From a checkpoint of a small mixture-of-experts model trained on Wikipedia.
Training: a variant of Muon for the experts, 546M tokens, 7669 steps.
Below are experts of layer 5 (counted from 0) of a mixture-of-experts language model. Rows are named router (the router's row for the expert), gate (a neuron's input weights, with its number), up (a neuron's input weights, with its number), down (a neuron's output weights, with its number) and show model dimensions 0-127. Each number is 128 + 32 x the weight over its row's rms, rounded and kept within 0 to 255.
After each expert's rows: "mostly gets" lists some tokens that are sent to it at least half of the time; "comes before" lists some tokens at least twice as common just after its tokens as in all text. This comes from a sample of Wikipedia text that the model never trained on. Tokens count by the router's weight.

# expert 187
router [131 142 162 117 149  69 161 163 111 155 100 119 163 136 119 147 151 154 108 131 177 115 113 116 142 128 145 135 119 122 120 158 152 104  52  71 149  40  77 175  33  66 125 149 101 131 187 148 131 122 150 121 118 115 145 175  49 113 106 144 179 116  70 133  91 143 133 138 169 104 123 115  78 205 128  85 134 129 189 125 140 123  98 150 103 166  55 140 140 198 163 122 118 169 145  76 111 137 106 117 130 117  91 124 172 146 124  72 133 116 116 175 154 127 115 156 147 124 179 129 125 133 116 122 131  95 135  96]
gate1 [146 159 125 172 131 115 162 147 151 128  93 143 127  89 186 142 122 107 123 179 176  65 131 125 184  37  94 167 168 138 115 151 111 164 141 188 107 115  81  87 111 152 123 109 107 164 134  78 138 107  96 110 115 146 179 119 133 172 131  90  80 119 145 100 129 118 176 161  92 135 104  64 128 120 131 121 143 191  97 146 141 113 137 192 103 123 105 150 129 115 157 140 128  53 157 159 144 146  94 109 164 143 109 117 113 124 150 155 142  62 184 158 186 107 136 102 137 152 166  63 153 130 167  58 130 177  90 124]
up1 [215 159 198 134 192 183  96 174 115  78 151 139 161  77 125 131 134 106 169 147 126 124 146 135 158 109 154  82 167 188 139 119 108 105 107 139 103  84 136 121 152 137 146  83 150 117 135 160 111  86 135 142 110 174 110  87 183 148 128 166 153 113 160 103 143 135 190 113 151 146 120 137 149 133 113 150 170 151 140 145 142  83  59 165  89 170  97 141 133 144 113 169 123 118 144 114  89 166  93  97 125 109 173 113 111 103 118 131 114 129 138 167 123  81 152  37  81 174 161  88  96 116 103 113 105  97  48  87]
down1 [118 164 176  97 127 146 113 143 122  87  75 162 128 144 152 147 153 181 192 146 154 137 186 120 132 130 144  41 152 116 108  93 129 111 167 179 119  59 159 139 153 110 108 108 116  96 117 100 108 111 121  95 144 158 147 148 102 142 154 108 152 112  96 135 144 159 117 136 127 160  51 140 109 144 134 184 114 178 123 143 126 113 137 118 113 160 179 100  98 101 203  87  94  70  95 136 166 112 116 135 208 154 174 171 117 149 140 120 117  90 148 184  54 139 193  95 172  94 175 128 106 145  97 120  82 115 154 143]
mostly gets: "\n\n", "\n", "\n "
comes before: "-", "\n", "|", "The", " -", "|---|---|---|---|"

# expert 25
router [167 207 158 154 114 120 133 149 125 154 163  96 142 113 138 126 135 124  73 117 164 148 117 127 169 121 173 104  84  98 124 106 212 108 113  59 129 120 118 163  86 141 166  89 104 167 127 152 168  74  89 156 126 170 115 203  68 101 152 196 168 103 114  98 108  94 113 162 152 134 122  95 160 160 167 133 192 147 183 162 122 167 128 162 118 115 122 183 113 173 155 191 140 147  87  67 121 128 100 113  74 144 130 138 136 134 141 113 147 124 125 101 135 142 132 214 133 112 113 112 158 110  96 125 119 162 130  79]
gate0 [107  96 160 141 136 123 172 121 110 131 118  91 119  99 161 144  82 147 127 104 129 125 102 148 143 100 128  95 131 105 130 162  55 147  93 120 144 111 103  90 179 138 124 104 188 171  73 117 122  65 165 124 125 133 109 111 134 122 130  95  48 157  91 125 124  95 108 147 149 143 148 156  92 111  82 126 104 128 136 168 201 123 153 105 134 161 113 146 108  96 129 143  63 160 164 151 164 116 121 151  87 137 103 200 151 128  77 130 164  69 143 167 112 108 138 123 156 184 155  65 191 119  96 193 203 155  51 121]
up0 [152 109 147 127 101 100 157  68  98 139 102  91 132 115 106 101 103 136 156 145 147 119  81 138 120 121  92 144  97 149 168 174 131 177 103 141 128 155 169 149 123 163  92  89 101 174 133 116  83 107  93 125 205 128  81 144  63  90 103  86 117  92 154 178 135 144 150 139 142 163 161 149 115 116 113 161 103 122 131 176 141 123 151 179 136 178  54 110  62 205 118 130 155 167 166 130 128 132 130 148  69  82 145 193 202 124 105 140 137 119  71 167 127  90 121 151 112  92 188 126 121 151 122 153 190 161 121  99]
down0 [ 85 170 157 140 142 122  92  79 145 134 156 121  91 128  93 163 116 138 143 151 160 180 134 157 104 116 157 121 133 157  98 146  94 131  82 160 140 210 130 132 104 159 159  71 157 133 148 119 145 165  89 154 128  99 131 126 176 101 168 127 143 171  86 180  87 113 136 111 171 164  81  81 122  85 178 132 176 125 112 170  70  92 129 165 148 108  85 144 110 101  98  95 164 147 211 112 140 116 168 143 153 195 125 134 127 113 105 130 164 156 184  83 181  54 168  87 141  94  96 141  84 122 143 145 167 139 161 116]
mostly gets: " was", " were", " is", " have", " has", " are"
comes before: " a", " been", " not", " also", " be", " an"

# expert 169
router [116 124 125 117  94 135 161 153 147 106 120 174 163  92 138 166 118  78  56  93 148 134  97 127 122 101 163 103 154 178  98 143 195 135  79  72 175 110 108 183  57  88 153 138 138 148 120 123 170 106 153 116  81 119 149 150  93 116  76 107 190 127 112 175 146 130 109 127 168  70 121 166  97 201 178  98 186 129 195 175 111 132 104 131 101 127 147 180  72 138 112 169  73 152 122  99 132 129 132 128 126 158  80 155 128 119 115  79 190  84 117 126 143 176 120 160 138 123 126 112 116 156 163 105 110 131 167 132]
gate0 [ 94 104  97 175  85 151  67 155 131  95 143 103 179 118 148 150 134 120  93 135 121 216 114 146  92 142 159 150 133 162 104 108 174 137 150 104 118  91 144 198 120 111  96 107 129 182 126 111 113 126 138 169  87 123 132 117  97  91  79 110  98 133 111  88 135  88  91 126 182 124 101 175 123 200 141  94 158 144 145 115 165 144 111  70 100 130 144 120 138 148  86 100  96 102 151 105 133 194 134 115 107  98 101 122 176  82 202 103 127  81 129 165  85 155 113 191 204  88 177 123 146 115 157 107 117  67 143 116]
up0 [136  96 184 167 120 148 111 123 106 122 123 101 116 171 131 162 131 151 120 158 136  85  98 120 153 119 174 163 139 148 196 157 151 162  97 130 180 137 195 153 108  84 101 152 144 117 153 135  86 125  89 124 144 101 208 146 153 149 119  94 102 199 115 170 152 180 115 191 124 166 165 176 163 125 139 144 118 119 101 131 132  78 122 112 106 114 173 155 194 129  64 167  99  75 139  82 128 198 139 106 118 102  80 149 176 137 116 136 116 135 121 216 102 126 140 141 210 123 118 150 146 131  89 130  86 115 131 151]
down0 [100  92 116 147  74 143 137 133 124 115 154 152 143  99 146 147 151 207 131 159 126 116  83  86 135 159 155  99 123 169 195 142 149 161 122 157 131 202 107 149 128 189 145 122 135 156 155  90 115 131 180 111  70 143 149 128 144  87 139 122 128 101 117 120 202 159 150 182 150 106  97 122  78 107 195 104  94 105 134 113 120  96 114 105 134 129 187 148 106 142 122 143 149 130 165 132 151 183 118 132 157 105  52 175 120  82 131  70 113 127  59  83 218 126 124 120 103  88 123 154 149 125  90 130 134 106  88  61]
mostly gets: "um", " col", " hon", " Hon", " fav", " Award"
comes before: "-", "|", "our", "ors", "′", "ours"

# expert 138
router [189 183 168 137 100 133 132 137  88 126 133 114 154  94 123 156 113 131  60 112 189 132 103 122 171 112 172 123  97 118 142 102 230 128 136  92 133 105 138 149  27 124 181 103 131 144  97 130 154 122  91 155 134 145 123 180 120 161 154 154 162 141 101 117 130 117 103 153 134 107 111  98 161 179 129 129 205 177 124  95  92 140 105 162 110 130 101 195  74 188 119 189 135 123  87  94  96 130  92  93  82 122 145 129 184 156 160  69 150 120 109 112 149 111 171 181  95 122 112 118 106 149 101 105 121 136 125  98]
gate1 [162 105 150 108 168  93 154 123 122 147  95 147 122 121 154 143  76 145  88 161 138 132 136 118 171 121 110 102 153 162 150 110 162 173 131 173 121  84 147  89 113 134 150 195  94 127 141 136  95 142 144 115 152  36 169 145 125 161  97 139  81 169 191  50 112 148 108 130 184 155 100 173 106 222 128 151 117 113 101 153 103 157 124 116 105 110  85 152 101 100 187 157 144 141  91 139  97  86 110 115 139 121 158 114  70  62 141  90 135 128 115 207 117 167 138 122 111 140  77  93 148 168 120  71 136 146 147 169]
up1 [ 96  84  84 141 106 131  93 157 127 137  95 158 117 217 141 162 155 136 131 146  75 105 108 195  96 138  88 166 184 152 101 115  90 147  80 101 114 112 106 179  93 136  80  80 178 119 131  95 147 158  94 115 141 203  78 153 194 127 127  98  93 124 100 136  90 155 155 104 120 189 148  99 107  88 118 109  95  99 185 123 126 145 163 168 118 175 199 109 142 125 114 114 103 174 117 148 152 159  70 151 134 141  99 141 139 188 138 117  97 104  87 142 173 161 143 101 123  92 180 141 112 167 113 100 149 112 123 142]
down1 [108 102  62  96 191  70 139 180 102 139 121 156 116 168  97 104 129 112  99 108 143 107 141  97 114 206 182 137 138 105  70 161 110 170 143 126  74 116  76 147 138 125  89 112 130 127 158 112  98 124 168 122 143 144 117 129 146 127 135 127  88  80 127 157  88 124 142 100 147  80 114  91 151  48 125  83 141  73 194 182 108 154 189 148 147 127  37 138 154 131 158 143 118 129 118 163 146 149 133 156 149 114 142 108 109 163 135 115 149 140  65 141 212 173 108  93 167 152 128 110 159 138  91 133 109 119 101 179]
mostly gets: " been", " was", " being", " became", " is", " were"
comes before: " a", " in", " by", " to", " on", " an"

# expert 253
router [131 202 136 132 171 138 189 117 130 130 113 175 157  66 121 101 140 124 151 129 126 172 119 125 160  90 136  86 115 111  91 128 159  88  92 106 159  92  89 227  65 124 121 102  82 100 130 105 127  81 115 186 119 125 146 122 122 105 120 144 109  90 104 160 118 135  99 182 128 124 119 142 141 143 132 118 152 112 178 135 107 175  44 172 144  95  96 166  73 179 168  97 120 160 125  98 104 146 100 138 116 149 101 180 178 144 204 100 148 105 131 152 180 115 121 194 139 159 153 142 100 187 115 133 166 111 133 100]
gate0 [110 131 112 133 134 171 124 120 120 156  86 116 180 143 151 129 169 101 107 173  96 203 122 113  99 106 157 162 144 145 131 121 156 123 124 117 100  87 106 116 131  98 147 132 149 100 149 100 172 114 137 105 135  94 138 172 171  97  62 106  81 165  85  82 141  67 104 123 129  79 149 101 120 110 215 128 116 115 152 126 122 210 135 123 183  78  81  85 122  76  70 106 127 125 184 111 169 142 135 104 143  99 150 163 184  93 130 104 108 159 156 120 171 132 115 185 112 173  45 141 143 179 138 110 107 129 138  68]
up0 [109 129 141  93  92 181 166 126  82 106  86 136 122 140 159  99 209 125 146  74 132 133  86 122  98 167 122 157 120 144 118 142 209 126  98 131 118  84 121 114 120  97  99  86 139 132 153  87 175 159 125  98 149 141 138 245 162 134 106  80 127 166 114  70 101 176 126 118 179 111 130  89 134 105  95 132 106 123 155 118 155 144 131  78 154  82  99 170  78  75 130 135 113 165 159 104 132 118  95 118 142 180  96 183 170 127 154 157 100 154 125  92 182 154 140 165 106 132 148 182 100 159  73 145 104 152  93 139]
down0 [111 126 179 118 154 147  82  86 173 103 152 130 128 122 187 113 132 183 182 105 202 135  82 146 119  65  80 118 130 123 107 119 191  68 169 195 159 139 146 152 167 125  48 119 135  78  92  93 106 188  91 116 144 157 134  37 154 133 162 129 116 156 125 126 164 176 131 148 145 104 182 148 125 100 152 131 151 119 128 173  77 151 114  96 132 119 159 142 151 133 135 130 113 165 134 145 171 150 128  74 142 109 146 115  87 134 141 124 119 112 134 194 134 158 131 116 145  66 154 145  96 106 103 172 126 145 120 195]
mostly gets: "==C", "==S", "==P", "===S", "==D", "==E"
comes before: "The", "In", "==", "===", "=", "-"

# expert 236
router [165 136 166 131  89 104 168 175  92  98 112 158 153 120 136 134 110 100  64 155 174 121 122 102 113 114 154 102  86 162  84 110 155  87 117  74 160  84  85 155  73 103 135 164  96 147 114 175 158  94 112  84  90 143 102 183  56 175 136 156 105 121 124 157  78 144  95 108 130 129 129 124  95 139 129 117 105  99 145 128 111 148 101 211  99 107  78 164  72 148 159 163 110 154  62 135  86 172 117 149  75 120 138 143 176 134 156  72 172 129  94 115 154  81 139 120  75 153 168  98 127 150 165 143  81 131 159 112]
gate0 [133 187 124 148 114 144 145 170 144 139 129 142  73  94 128 152 112 127 169 176 158 153 153 202  85 194 127 156 156 102 118 118 136 154 125 100 123 153 139 161 101 148 179 194 161  84  99 183 133 130 130 132  80 101 160 170  96 146  54 127 167  99 119 103 116 145 103 103 120  78 125 112 161 127 102 135 104  95 124 120  59 189 154 123 102 138 109 162 149  78 102 109 142 116 139 125 126  89  78 136 100 137  88 164 134 177 151  33 162 100 158 116 191  84 180 136 105 107 108 116  81  93 141 120 173 167 149 137]
up0 [102  57 115  76 135 146 147 175 105 106 152 143 164 130 126 113  81 142 161  70 150 110  58 110 114 157 179 189 151 131 172 150 118 144  79  98 173 116 134 110  88 119 104 149 170 125  77  85 147  93 132 154  86 158 102 149 167 112 148  68 114 139 181  87 115 139 144  95 132 153  85 100 173 120  46 107 116 193 141 126 126 129  88  70 129 150 173 158 101  22 139 121  59 109 118 149 102 106 110 120 122 151 107 112 114 122 166 163 143 147 137  98 113 121 146  89 117  96 120 149 153 125 155 116  96 165 146 162]
down0 [157 110 127 157 119  79 132 152 124 158  78 169 160  82 136 160 169  91 155 120 188 107 125 162 107 135 106 124  86 154 139 124 135  97 131 166 169 142 139 110  80 127  99  85 103 106 166  92 115 177 109 134  93 117 104 172 144 129 106 145 168 135 171 150 125 142 151 101  41 142  59 108 156  63 125 123 150  83 103 109 120 157 128  85 168 114  84  90 154 166 146 129 131  53 132 100 143 105 113 146  96  90 182 128  93 115 115 118 185  80 158 115 181  44 122 132  51 177 115 137 104 129 163 175 112 105 135 105]
mostly gets: " become", " became", " As", " officially", " becoming", "As"
comes before: " a", " well", " the", " an", " part", " as"